Experts of a small language model.
Experts: 112 GeGLU neurons an expert, a sigmoid router.
Training: a variant of SOAP for the experts, 325M tokens.
Below are experts of layer 2 (counted from 0) of a mixture-of-experts language model. Rows are named router (the router's row for the expert), gate (a neuron's input weights, with its number), up (a neuron's input weights, with its number) and show model dimensions 0-255. Each number is 128 + 32 x the weight over its row's rms, rounded and kept within 0 to 255. Numbers have three digits each.
After each expert's rows: "gets" lists some tokens that make up at least twice as much of what it gets as of all text. This comes from a sample of Wikipedia text that the model never trained on. Tokens count by the router's weight.

# expert 1
router:082139090154129093148173118164117175114174189153155148102109098106139166126153130165090165108116123119194089096129170103137145177125130112195108168164144093158076115115104115095163104098144147197199131138116141121126144102103096159150091180129141185098158098117169088103158116127147105133142138135157114231065073165126103158125132167129126180097062160123104128081150123175084130126126148176116113022073148180121153111087183115139177138144110141108135145136152095142099108193174147163096128185154098146128193116105098188072105174149081188160150162228149120108149126151154183109125126141146182140106106114143089129171158098146167069156126171105130138123119116127167169105116133166163110118172074154129137103139133130061133096131104124096117161092113154105142102133134146
gate0:150129165130106187086145116132098176100159173169155148119167145155122120125094150129139140117107132059150100138067152119146123092102131099190102080160102164107171118071098166134108068179158123123089126172109135155104146119143081180167070145069139155066170158117136111190145107129108117129078182072151150129198079163170121125152150192200110080193168057108164104120027093128172168133150146153131145137136129216168077063137179088126133119120159102114154173167101130132115171096126093118083126128103113118126163075098148116134121129116152101105123165159112090146114080163127111146164061127171098104117093101166139138133102147145107111132124146083147152095076134131120180111134124167140133101094111195136118029134133138131103108138155121127105152138181177138089114112124142
up0:128147141106144148082123160083119206053107099167147126078137140180124118086142174163097088111117117081140073140087166098162164080097131129164123114144112175100159064103111114136104089115128147183109117116094173140099138099156093162100050185060147112089172173086108088123162128166089183071108205118126078174163138103175114086121120187217133130123182098087098105153071124169149144109170134125136170121138130111165112101110174075145115106153166109141087153105110113118137147097096105148102102120085130186159105098124147095154121130121123143046114119171130079134121072144127102123124170088161121120180150103168139128164079137139105138172095088080125132134125086142142166139073160123175141116116133159127115095111102178103054170103173148106163132169091170087118151152106148
gets: " the", " The", " his", "The", ".", " its"

# expert 14
router:098111106113063159163136149122123164145122165146129084116128139077150173116145155099148181135149155100179138093125142117110140095144185115123118063175122134156099110141093151148146153116129153095144123141126165129116142168086062143170165088136201181154110112118094090148089113145146105110160101140121118152184117148117119171146078149120139143146156088114184153142172039201125166118152109114133096166106110185052149095158090167190126084161164092085176131171135129129155125110086115145102148133094136092229235181096186147097162186157115171134131156173116142175125156147120058141153092120131108114128125107133042144129208132154133112156111127101131117073102164147115159163108187123174123105140105140151173084122165124126134144102086164139097129117176173126175150149098151
gate1:124149145151100131164107150093148111128152123117206083133163128132116107144115108143082035122069113116196097096100120168175131078163172063129149128095164180084126131148094096118174173150136121121097210132153140115102082155147130139154204143129107107139173074161136139164191099160107153130168095092104126153113103175153073097156134073184145135151115118163145085135121137125185161109084145089137098152117058126160137152139182149164094104113164129154172134130166180113171212140062127138126141096151103145156049127167127206062068113112158138099137128128137102153152166084117093178114099107202094133182151101117098115128155121166110138079140111162149084113132172148111120096109161116154101121180138117143108198131117141172126151126138151072131161120106146116087116177107150
up1:123125182112136101120156113129136159149113085150097167138111170175101202102099137072147060127153124111169136156160185157090117159049090166104164135139136089098059130163122101108155100115134142132169092168068099170119107102108174146125155137178128158139084190129126120164137121064195106108060157137115142153118133140133172118093109116103126081156111108041063143080132127174094111142174148073143099135126105157094093137120053124129137112134080058180112143128129017136119083167145121106097115163061145149105169144126157115144123133145099104115067196097114140132117067125182092145163126121148150144106114107145114137110106124153114135123075120118099118121127154114124086023145114127107131160079116164099134086098146129100053122113132148169094135129146188164149153174119158
gets: " |", "-", "6", "2", "3", "4"

# expert 9
router:102139122162139143138100129113091115138148151135138052194095153157154131150154101188056145200142194111104086075116153063083061179097116144134063122139136146119170135075140073106096128126140127098040065180149174162088115113152104124124143093112117144115133161074046177127131129160085135112078151116118150096097135166099108138148099088152117103167122159171092135132127092126156095180115114153104093133144175112099124131145089114138149175100128160097155197126117098109139165118121112113136149137085080100084171113074142133154145141153165160137147138170076139120133158143130094155175105110086089092125149173117135166096149158178137113177191153125119131106135186114168165064140187070132102151171108153096146125106083072113170127135135162131107126136076159050190174157121119
gate1:067135128128160241114128085130079129129148125130129120136140101147086100116140083149153117130179184152142105111139121106123106154087119034135145121083105127133131150109132092139158097149095074095128133179066092174146140154092166097144075109110163167156091158082141154194151077161139148112118126146140121203144156080106182073102093151073137103077143114145122120098201111127134124177118145113137125137146158172145161143137118138132087146131127133128108095110130056145145164099061108195157187142100133125078068119088127142171117132158212142104164166155146097208096159113127167153136152105128129114070109178135088169128163130105142082156159157166088142160110097125138134163183141086182094095136111169090135172126089084134147097145112210162127108121163098106149082130161085
up1:132071086142163136138128150069152146172136071076178117110090102219066103110143120161094129084143156172153064195148150069090179129128131129105128137157113104135162145161075132118093139151085158165185135095092148095120114190082188181148197152096176119103106124148168048162146115132044109132089152129084115140095167089175165151163185133144141146129074114152096107105106122130111109141114114136178134179096151124116101143141168157121125149137087108164135126134156123106158114168135178089185163072115148168153114132118093158095110117112126145121181120123076147121096131154165127171175124174096091057146168131097093180116134182126123104129122113123122117173149158145114128158138114117130102171110106108136085108128068088153144207151147164071119064136171133101129123195095109
gets: "1", "2", "0", "3", "4", "5"

# expert 24
router:104127074125111171101091177162112134142113097104075181115172126106178130130124157120070144142120122080090130168112146171123151112178134106078098098091145137157132118164126092142126121129137147140150080098158106154123102151190127081123146086135127171096107108120180168160162082170103182139129111105177158057088134103107112134125105111102143095075166178172167120131114129111152093182167152103110178130147118193108056120082091132148154148170195129127149110125145126155175116113093134109135121090151142092148210202169146161131110160095068143102168109167201135096126094113102181117138094191144103156200095153172134146139073132136057157111095195098099112162149201108155186108210140172165143115133123135148158165090147084152107149160118126122135136118169163111088072129112147
gate0:112145124141098122138143170066159141161115114149130151134137173130129185126152098110167120153185095093138051132154176149115164113089148177165122092132139124150099154180106135077138132180170071131144150143102155124110059157150120128123167071079083108099161159114108176123183123140108165127148161109144043070184078168103151092156146183071108112127125150138232112174138126134141099173124145063127109134103095166111108174098184122047066158113143107154189085082146097138083139131103138092147109131131134076127173167117129144084134141085149163136113095139052094136122186133168104129073216136166138205113090132142125150123146168083119147103163111120133151155173150126090109109146118135142157085132099099169119110114141099177131132159102096070116091140121150115083130089102104
up0:127166154128118120179115096127145135164138100134111113122125154100159150163162133085137136142162097120135122085132149131092142138125105103130125103114133161086100139236086138117137059128189123116155144070120140094085093124188099138154141144146105084154092139064150182111095116181120099156142170127127053096148056140051149141089133189113157122172075088117137126202185151121126114191132132136143087144177114139147138150097091128073116220104125132139149095121113111179117080156135139173153116183091211143131137172113164117099102162166092154110136090132066058134114126129195114120055135152169118162163090179139167140155133104106135155100102094130119149135115127091133154078156092135153087090201151157169156113042128105144111115168117095136141106131084096111147168086161115
gets: "s", "a", "o", " M", "k", "as"

# expert 15
router:150097102093139125148102114094143146141098173102155126094070117160158152122093152205101101150170122121123079164146153061169077202098094126128131151189126171100145150063088125133099161071114077152181117150129107149124143104158113127167171170126116173114143124150072173074161165071093107112179142130143156125081109077152116152144110166094111113173139098139149139077098100174103113135143132130127119088102160111143105141182151108155165086131127119091129162137095145146093160136177180094068096119129098079117118184213164082170088106140067212153150122149107124133155125103160130215157159147148144142155138114170101205130125167080155147171086089044176091137110108075136074158127113083129101134150107116118119086111126133113083065151117141122124167140118113145176113133131162
gate0:078202099130087135085127160133188123168125172141071090157149154087155142153138130193169143123097101137132119186166097114124201176158165141114169147124136135095168136051117146118146140092096130126123110145192143123169175135113135155151152137073104206124143125144114124140111134125113135109110118082048147132137113102160067170146102144189127136110135151116154140120131099139125131165124118182152131142140122160152136097047178079128140128093152136117176125134115143115133148211128109134166165081051100105146152164060067121152043161151115097120150115151130141144106126121182116160122181161102144132140135161174115116114118129099101086156207164132129158114137168139082133143120170212099123131100138081143138159084082144159049115142161096147023138106118141123162109092140061
up0:143150150146127113188069097091130148152129101065145148147161129173090144087128159098102134072126135153159141085079119142149089073141137168134072088116116190101185084150133102160111218135123078134141126114116090183110146127172090115115135112138115040171108201110136143123190161140117122166069163131131137119158086144142137148094135136055100105101126117163134103126149162091075106154153149177123139164117125127152177078153076173168096123157062138124044129073132108085167158164129131162114096111147058138133111134164131156129127106126130138159156092139097117081170146123143137101106129110121182165139109123098158135158071137143180159118074114128169082121117070188118127137178107143149091116210108166093097131156141069081121116129097186124106125163140085125097155155058188
gets: " the", ".", "|", " of", " The", "-"

# expert 12
router:142087196100075119136076076185139147095077126151141099048137161155167087103139141153139138159137123162064114095055156132109160145123137094135079143128073134094117100158175143109165109089158164045131101096171194106162170125111100154151099153187107133126136134161151057168127108131156141141120139123172053080114123098149152100159156176127185131060156151156111110132112068164173070106136088131140115123093127102131130164176104140141043122170165084134120163138132140167179183121124159154168165120119147164103124117125160154127134144081070100171148115137115153145104102123164123067161144125063142135086114176135171172082059077155157116119072149107138151157039124125141097163193128115129106132126165142108094121118169137143081156116168131147167126125139106130113112118083101
gate0:117147134173121177193135119083100137179086131166091105117103116070163094160104189145159113141161088107149141094134133130026129196097107076140132156154108105132169139153092165104126174128130172124118096058103108122149094151100178094161125122096111174108176148118144136129130128151114137132113082100060176134109158172219119068168115119151166102117080173156134085094148117157076166142140113137145046101153135145149113176149156114083099135068176159110118161147174171120124180142154181100152143103149132089164114164119080093089112118183072135110107123166170147100097071121080093125145106158169116133111137209123121116096099107108064146101116125094142202101152137144096126138115140180143185086140094136162130134107157157102171150127172087150136132102182098079101127126105174
up0:152087117093091158082130131104109133108168132119124123104133127105111149111176107077121149132080183191136142178106084117166108076161196115164105117102088168146120093125072029164140100122114072133107211116199125151114159137121137176141143143129148091126115098169087151093064123118140107134147150146196102141150127126076119140108183167096100193133137109113129147092133098101152103119122150097162209150177118089107142127095109142143137114204104153141165165135131083117136062085091055110127134111108136169144146111157145120145177177076167118114107139093116074133150106180134169143090144157097098174123151087174139149149116127141144116141158091143137073121171091137137136101149056101139067173152130126073175084191079079146076106108084171145145116177114120150153166129183093
gets: " a", " the", " an", " not", " also", " one"

# expert 25
router:142124143141142128123175129142153143146105152148195073112123130136139147100135089129140137145090151100131083118085167068153123111134101121139120147231115134114149148124131124104114134164190087170106212091106113104123091160108133111139106122138171105073146116053075118135106124117146151071127134138091149098117169120039117137092103182128159100154107158125190163107125089185121150146129133151079215200108096076144099137060133060152101110120114099106145105087112101071142146116156098093136163111157123097159176158159102051136167134116161145197148133149124051110126126125165106124115126156119114098128100114125141077152137114162194071164164168097066162121121152120079137128179150141147075113136157055072132114165134204101138110043075106138126122131150097131093130140153104
gate0:129104076149149152164183114154174106158114150121156139112146128132071183126169080121107145173021105074117122121106136136123125124117073126091150050176101079106137131131144111116198110150141180152126108158157108125193171133122146151114154149080172154066142109097127077119147070107154141102127107154078130119118151069048145125115128141170161099059093117157122130070100161136113119148062101187141115144085092177178141103105094092175157129131140104105165128143135142120162128116133122130126112188138146132146114115150101103143112125089096140130138121136136171126132091158124135130119144129175148140075142124085087072185088167184154112142132188091140119111213118124086132045114135074243116140122187157076142144159118130108111181141180124124178108152129091139073093105147120
up0:138131150134134123124117146107078151100137093123127097198116130176157064117123165121131143115227150183169168101151135071153117132135148106153102180060106146133127122112105089118081122161100104096139154106094141149078097131134117099118106141154100154208105137141130212157085193122154105154107148087136110122171159132151087145138087093105124155188142124084152133193120108161111124076169207096145135147145134088116188073113154201081116131148158173138124121089112096127098120127156084151113143039111092132107127143130188164094136128128141148113143118116127109126119163114122131097148145124048166128171173099129173157083138103107125116158109115184080104112056099120169095218114120173082190116148101131191125117060138092129144091132100146102090097072082171106168154121094137
gets: "m", "am", "on", " of", "ah", " is"

# expert 36
router:101132111072126169076111108129161089123158140114115143108093179140057136085138161148104150079138129147171165128191097206133114156105133123106156120125035156157113107122151119106114131170107118108075183178157109134180150053064114106182144181111186152127131081116130178135162146177179184149208113117110082137106126201128134171118135189117174138172159132103096110117176079179159142155111129080085124123177124141102074135122126138082105156201129135115150170093097117121108163102092116135110103161099111092149113121101090091155134181114134120111168145158172108110069130148105107090128119177120126173176163124155166163148147078139106135118105169090101142153148211073142102188169075126168146149141115150168148121131062150127143117107124142091124089121148140182087100122114113
gate0:104121155123111122208160155171085144149145082132114166092078094120147080129144158125162149091179115105109116164142093136155089102099112123118137160138126123194044084138094105058120137111144131101062135129136101096107153078100081074197152125107139107175082113093133130119155164171143151178146148141102124125093114172052147131109151130107144131166168190109136196088112111127160069087111104138109120137106097098122109102106172103125107112130115186127160166057102073116105090192141148105105091123158119148118131105180176143129195194115170101167140199161156160109094148116163143123101081099161155166172164091141185159116125093202140123177116127148161136164094118157135146166139103162131102115160095192112140139143172134069087145137122104082125219133112156137148098178119158
up0:128088108110135148130159126105148102098118147137158171154109095140055174118082094144176083129140166126125103117095081067078168149126150103123159113112115144112124139115124157092105068118078128130139077138127086128142169125140152116088143161118096113171107116142131138178165121210097106116082163122151166100125165144175184144126128139098111115166176145126076133131144171056135114144142107117177175165180170107150097122129132171154163116119112069193124141149144139070109140085092115155182164199161216168150093099069157098104115154126052139131071167101131099140109148166164138162147112078120118124106105203175176138135087116149137161143104045148157156147093120167073106110172125069178138152135167181171159134090102118115090119123100127188128106122123085127187156141179196
gets: "'s", "'", " May", " September", " August", " November"